Experts of a small language model: vocabulary 8192, a softmax router.
Below are experts of layer 2 (counted from 0) of a mixture-of-experts language model. Rows are named router (the router's row for the expert), gate (a neuron's input weights, with its number), up (a neuron's input weights, with its number), down (a neuron's output weights, with its number) and show model dimensions 0-191. Each number is 128 + 24 x the weight over its row's rms, rounded and kept within 0 to 255. Numbers have three digits each.
Before each expert's rows: "comes after" lists some tokens at least twice as common just before its tokens as in all text. This comes from a sample of Wikipedia text that the model never trained on. Tokens count by the router's weight.

# expert 12
comes after: " |", "–", " (", ".", ",", ";"
router:148123148151115186133154078109136134098153137184118085159122142133152158112131078104125111128131135151135109109108158144142159101129101134124098103090105146078142162142124116107149164162094139141117119172113100112160141159100116138083148136108094060126124116105176142098120111130131137131125113126129134166133095107142140155120161126137089068133111117118157150148112137110159111124128131123121110127089100111107148101112144117098151156158125154117139101114184119138134146114147151145138106155089117148106119173144091148151149080173094129131098132125078110148148148135094119132
gate2:099150085117118155169110141134150123108155135138100144134115150137113140136111160127156115089120139092139146110124114144105104148154155155095129125146149137116135080118144102180134120074140158112135099121094128150161117154108099113135137151157143136138114149174133107133189133134115127158102136107134088107113100127103109148136158121152136151151124109094095110104086110131136098103141082166127118102115145152188159125159121125072149150129094122135111128162150093078124112171158132164157122128136103083132114183103138115095121153109117183134155152118140141091155099150169132131
up2:161155137132127127159161118130134138118134142134121118125118172119126101109111138179131121109152128099149126108117098135132126143137091143124068139102142137106078151128142146147104116126128163133147126110108151135154103133137117095121161168114117138120139119123167094113184133096126120112110163113137083122152122131105140103140149135078149142123136096104110109137150086092144134097141087140107183123135147187150096121115185105139123125125159114143105145166162129085130099164164087146130128147121094121107066099119133110128122101120147160167156150132142195075133114094128177126
down2:105115095112126108161088140136142140146098085109148108130134145131118139139136145135094160146155138152105084186122152174110125123139087140143127152141110169179133108089131109124113083173145129115168102124128151174130105153123136128140117149167110088136126101120114077165123129097128113171113106110154135158131102105120115168166154118129148145110121119138102157122092119149124167159120152124131082134152155112132135112138120166116118106124118163106146110060112154135072138119127119149158105138163122118115112131090137114069117120140149151146106137165121072148167112147118088109
gate3:101088103113079169139125124119137121112126110164130107095140115106093168113104113131130151151123146091065136135111136108156098101127128109125162137088107162155128132156088132146098143147137104168144154130070139148127111134123079110170177158180125164117149129144127084159127151174097132127136087127138149135141164142112144152132144136123146133117118097135153116111100128095148103105127124140156137132122141142137129132094170092148125141172109144114131110130138167135083145102158126081094139136102128158142087111095090117132176151097150122110110107082136158148101142160154151132
up3:162118144142093160109135108129138109120112097166121130060128106102123134132105143119097168128156140109103117116132151104109108081129118140173143142172143124143103137107151144143095121119139090130088091115124136126112148175139100120151114135169128128135162122097121110174149134140126127105102089128095167085119168127110125145173180110124132091098116135160119129115083110121138106155175125100151119168113147165155139134140161099132123167202144122143083129125181166146088158115133140120146099143146114109117098128102100136138148117093139113100134134074126141107134122119125158099
down3:123145160151144107129131156097116123153112100103151141141126139134118126137143197133123096098129147101147154136104135128098132168091134147118084104125084121099134182143097105098144118126104129158110154158102123146127130126112162113117123124119120142155163123163130158121077090119162126119152128132122138162143110123099091138121150168121103179114106121130136094137123123109066170103123114189094141164165137109132070144106144117119107125130120113100173128144070124117121144142121140093126120112176124196163120109115130135101089091135110119188135152145123149142117107150126149128
gate4:131153158121105117130131130114168148114132090121109116156179079171155095158133144146085079111166113166156138133130134135141107117116136199169159135122130159165144164136158152115144090095127100149104137127101144113124130149098106161112118163130123160124125149147140139154100117158126165128139129161094167113142099119110112123122110106125117129124108105116101172073104097117151149082115148113112132177133142138129132113121126161148123168120108146132113100133071159102128123153100108125135111130118131150094100051116122141081128143134099147145125147144092118121147096160134155095
up4:132143109118147108130135122132085123139124119140144138127106121109113153069170124098134161160083112095138119120128144113122177113117133089143141114139139089099135107124104118145163147138092148115134153112132122144142108112107146105150092106127087098126096100097099134085145129070135140151121119098165123122151172099122121153104134151123120136144133143116109144150138136121116088115119163142128135082130128156137109131170117127165125097168146134131084189126192089155145150113152119152150108143150110104165163180131142101164122132076145108103107148154180145165148164107168108155
down4:124129155120090136128122151124148092136150160126122165097112137147143111168159141114088116125097123146159107108130103111134073154128149192129106111145106139129183121129135136119100141149152123152084128123091123115169137144125141119123114132131107121115150196152094101119101140156113089102166109159123163127097074121134099076177147114169138159124113127128137128084155149115118135179155157133116090161142185127114142132103158151103125148140117111126138130151103140157076090147110149143130144125098109109129132080093139146133139116133110102105142115113097112166115096109153153095
gate5:117031121112101122126100110159162161123100128125136142125128164111133129115154110128127143143113122153171151135151118136136157133100104114138152114189091117152155122124127142161120151154125121092176109142174158101095159085118171106090115127114149110147127162108097163132130156119127153142071088107148138105111101132087100073134109167138146149097146143124148122123123139108099126177100130154132109173131136119129118134115152096127098131119095127124109153104129116116141072108124091144161146105106113180128119155129143090159127127164127146111138114156097168126138149105139115133
up5:163194136141135135134154118119087096133172124104134105161164114116102110131082113151133104134147111080105092168099123139109090082134151141160065133092143144099127119134133144108126112090121132138112167115101116166162136166136117141143135116147107143110125102153135121152140136140161102085159170138132129154125133135174151189122127093106130140161149124106113131148122121112127153081152121082111138119087108141162116154175063147102130116141154112113144147113126132126150165142108137094076120115139150104109115123112135157106179119120137138111133136105162127142107110150146171124
down5:112080145128138165087143090150148159121174149132117164106130149138125123118141130095089134092149139130153135149125140108130147174133101111121137123121079126103101131126103148132125150085122114098138120126141144120159153163096152157111121137124110164144107143125130110185166139130096113139127088149147135143118095139131161082130149131121154166179112151086133160119146113121096149141088131127144108114099110135145117110130158109115102140157080099108124162147144120090094069139097132103139101158124065082127165126168148151146127121122171154112183130118077128151131161128122118104
gate6:144116132122130126125189142148178104140119091116131118114132099108134130138122141116119099160138108158126142162160105142123113104123085109141103164138182132164110093088140135119117124140143118168112108150123142064100142122111183130134135149077143123196173104148124119137113120142114078075162102133124146125115107155162132127117130141176132139139092120097150113147140146172091137125138131098129133142133126120114174135158166106163156102144106159157133127090094159121129135090070130145111162119101103163109144111138133137166109077137111103120127157120129148113107154098114113103
up6:132140106147136111102086155149127166106141105110127146125119119111121146116147117132103163107145135112126088107135129128107175146115159109135104111106118104130137137154099107158127071098181183108106119163166132160158103123123105125090123116171107163077090135156115144118136146095150130172103139107105107106135131097117118147135125128073120090107138129141100122106129146083140155137127125131148122142124116117140104136112122103093108199171137096110120114144144087154120106130137137119106163187136159129134122163102134152128093181140161141135164110149117088166138125188136156132
down6:154122148147116114101162153126120108124102150136136132115169137115149144130168159107136102148120151121119116159132128168118115114119134084145121089130135128121136101138143150117114144156111127152107111109116129102154224123098158108113121111073159099154137095111111121132132122165110087111140127129100148170124153129109157144101130132141101184130157121141156142149137125170104115105111090120125099128126139163067122119164154124091142096137145130123098143130129121131102138132107151121127139117080107174164164106161102115159128078127076048127103121136148173122145157093120130151
gate7:167120124143131106118150123134089152170161138108134139135090147131144091107167111110144162117113122144114101129102104094143117126135106166148148163103159157139146103134118111139132128124131127108149124104106130121171097119116178089147155111158118115154175108119084185162144178182172089177132111095153115100158082112107119107093141154153111108104146107126116095138143141100127114081127114120124109090125101124152149128113088147120090170134111128127126149155119119117155104136156110121186129161117090139107141138135130122101133160157132180132097105138075160122108148116134114142
up7:131150133121138108136099120119131090134131154144117118151143140164075064129146096125127126093172095101167121150111107112144181127137114111135131154129171164126170129123102131136158097088147125121117139137082141125126130127132098102138157151100150124149115127113134150146133111090103118115073117121132102072110112119141118114119144143097118145154145136122160118158114108109111125128154130141076098133088082119156108138140159102113129158117159150106085127140154120101138144152114128127140138139155165121142095111161183146152110171151078161156098110129088111165140128123167060169
down7:164121112105109106153146162136094183109091108130148160115100134117127121119125143117153130157076189145164149096092137147130092153102152121153121111146097116151091100117163090116124120150135129149169144125160151136147136091107168114143134077126129160160144132153157126112092107136121146172164140133154141140123144123098146122149115087174121108107109080128072119092135134116133124127124114137095125101109166143131128178118124163147137146175155118150168114133136120171148107122118130109121161127142091133128131124085114109092087111118109095087140167105145123127072100113137135144
gate8:133096182113104120150144147114113157133097097148121125109110132136085146133131147090090132117127130122114138130152134120106118150114169118114180125126176143088127130135134152119138069115123117135122097137136105170152116112115137147142101121106110145105140115124085171131108112140126135125121122144132136109143094131150155116147147170133104131141174202140163110107138155117106145090126108131144124111099156111108130097072154156126159149117109116146084123123123101117101149121138126063194144159177146157126139207155118128110102140106117152113090086130094125110129089151131160144
up8:119112206126119132127137175111129143106120105124101134115102150121116165097109163119079089092112110134156158138166154147129161111159136139133169133127129131071150096088128150088148122121097159136094096110110148165131143129088150150169122101111131112104108144150156112115137136101114126120097107145138110111134117130134102120121154183149129123113129173150119116139137152116111144058158121104146105083167147145110156121117127153109075164116125131135101152116123121115121150122169105111167151163142108139124131185130151136135086119142128125118087093131071127128149117153142171124
down8:110147121152140110116088128141095132099131159100148123172155121104139129120103149139181141135119147115135094085084133139129106156075113128159129106138169115165158134128152106144175149126147133081162144104165138104119093131122124099125115121140123154136136144136162125161132140143144146101119168107137126153160094095128153107172152093124132165164141090092108117107116103132128111167130148148136124152113148137135113145150143128154147122112141107078120142170103086181152086126114132155105108124096123066099137144094149065112146121093124126098135121092119159119176148103130115098
gate9:122155146089116113089138127139106170073119135137142135141140129074167123136137098143147087120143103097136126157129157121120129131184145128146115154080091139134137153102133120110089159107102141124117130176124161122116122121153127110142150169113094135158130120093106100177128130091084175129155118127127138102129111128150180122135130111121100143135111097155144109127128129123146175111138121089104151126113160066124112120120139102100124108164116126150127119148158110108154083108128087130089122156168120118173109138121145127177120179135128124097156139172158075128144109146157142167
up9:125065116128143109176111099120135090151129114151141137111127118159108138100109127098126141121122147153144103086163102133114121110075107133118143131149197130128105156153144123143131134125123141184103118096129113170153158107124112148130141052181172140142133124124116141108126132147144079133104173124158141156157170100130107096086102137146166097132168137110139150161157133155112118158152156156185102115121115148141161161147146107134127132138124132132149148127098135129128098151126135129144150119101121107096133118105097113076122084130123105159128091122068154137115157109119134113
down9:139187121128117157139162112154125183077082153114131107164121124117128124107128106164099105109124130062083165154074152150117145076160113158150114101091076139131126166088150132151097125140094107140155132116116163137127147135085112099159144170125119107156145160109150131169129139107114126155112128122112125071103128146143124137117114125106154161082101101170118122115111130121110154134139107132149106132121137126125122090126119113110107176138110132147138133151131130160159122102091114113140119140122140128095100151149176146125125150156139117118128161149179113110146093150124120172
gate10:123148167128133131099143118161113206122102118136118129120098144099129160171126145166142125119133142185155130105144166144120139121117086155119148142140073149110114144128105176130126137166153166122196134136120127115159097154136156150122130133109133142124104143136155147127137072081097148130112104140110099094150142134116105158091092134121181151161143111106083134123088101113142122116108138096135104080094123122141138102134111149066117066125154113108097150139113138139120125099105104120121163109149104170105101139135135124085143101171127143131101132143114101141116145121113112119
up10:139100131158111101137143137091161139130105116128146125134109112083157148139137111164110108114138123149181101143161173119157122122125127104119132140128118109115132139121097125147149134158139150114170111168164137086147083155104136154132150152135128141112110147147134164169058121110137135161096069132113148141117123127148126127129099134111132119139164123121100168127119201131138164133147119122109134157100165072143139150059131140120114167134132115095127142155130133149092121117086132089108145093104097172116109125091113120187138077121105124145106115159109099122137099101110101124
down10:125145088134106146074093106143106135131099119132084132126171112130111118115142096095117124152099138115105114160129115145118123155099159151136122098144189087151156105137117117143126145091135092145103168113106160133109138110117134123118158087142118136125156096085107130085162175104136126116183157127145171083117142134140122121150132108116119131113113151105140110118120116156100111115146115150108142126162100136147112137170137097177083151118119121133134167117149112115179108164175153135158106123080144069111119200135134155113122160124149159115159130110137135098119148163125140123
gate11:148145119086174148185110076159145117141131153138141119147163117101103152138140102150116124123178114151114145146118127094145141124112131090172134128140134124146108155177149161100111099164104107127114113105151097125139155156095123160151112144129105114081146123135164109161140070120163166127128144129099128140161126159132131145094111102131124147122167071092121060099131160159090139124142083101139096113147117139114111105117120121150137163117159142130105118103157137144092093117094075116101113160098186150133123142141117110132150130143118151096124136134115140165145153115121134136
up11:127125101179089135061142149103120105116130116103114162139134115125152127123110169119156156116110089099157106104136105129108093124135160080099141136127119103123102150093126160149112137102123154144142147125118137098150093092156102134131134148141119165160148138136122175127094197167111118121137113130125134111128128105170121110172112155133077128146102151141132147163099133102166130144143151154106153118107142150082152126115127151130117118134071148113166141140097120127160146156151166120175147069153104068150118128106168112134118129117103162102117124095119137092109120157113141114
down11:151124129080133094182115133149122138111130143113098142159183124130098134140110112126092125157129166185101117158086147096173143107134079103124117125082153118114129154149113105160111170174118137128129089105160159152164160151112156133140117120139119124097119115136116172144161137113176171132081110130093113123131131117110127107114133119101095112131132133107114117141103131124121154151109094097160111100094134151103140113131133067174173116113166112115105106137143141113066128141079104144150121135119158120129132141117088161107146144132144125132124103181138121106142141133171152152
gate12:112114107163182140108161162101097088118159090166169112149121095106138113139122117097156092130143135147167121113130121112128142118095131119117117123128105111133142132086085112131170072094125138146155153130103118143153158162152165115122126107113129129171162122174139122127099144130138096116131097118108131143142122116116175136135153140129153112094150150158094143142110071120172118129095100146125126145160104143105103116108166084140135104161106118080146123141164084159112099126105173134100155118137128128081092125087093097147135093099144150163118141124146138146139138157143165121
up12:123129097131168136094154180071065131134157131155148098119096098094150126109125135091166111094150157112144117118135111144077154114089124123117148104134101120120150134106120141129176112104142135120149106177121107121156131191125143128192104157139126120130169109115141101107115116140113087138120087128079143124126107137173167154143130111131130121115161124146122122151105124114129091131106092106142142140118103154122108138133154099132154114104130108086146098106147087177130116151109131134131164174180119136135098136139122135128126109143110155175116165119120154118098098145173148148
down12:143112124117108149141169156187181172112108153138132104109116160130092153087083154162081127124116158133126139135087114102146131133146127109137166160180148157144096094103131110079103157112102134123138112128123143138100110102108131111144135129128134139085128109129128116139135136108073163109145132108152103128142171108103100136140120127166081143150100169158122105165147113096063127151130139126109095140121153131112174086143078142163130153104129165167122145124142105118149141109120117162145121100161116147143128114144123162134115118108111126096177139116125121096105133083146122155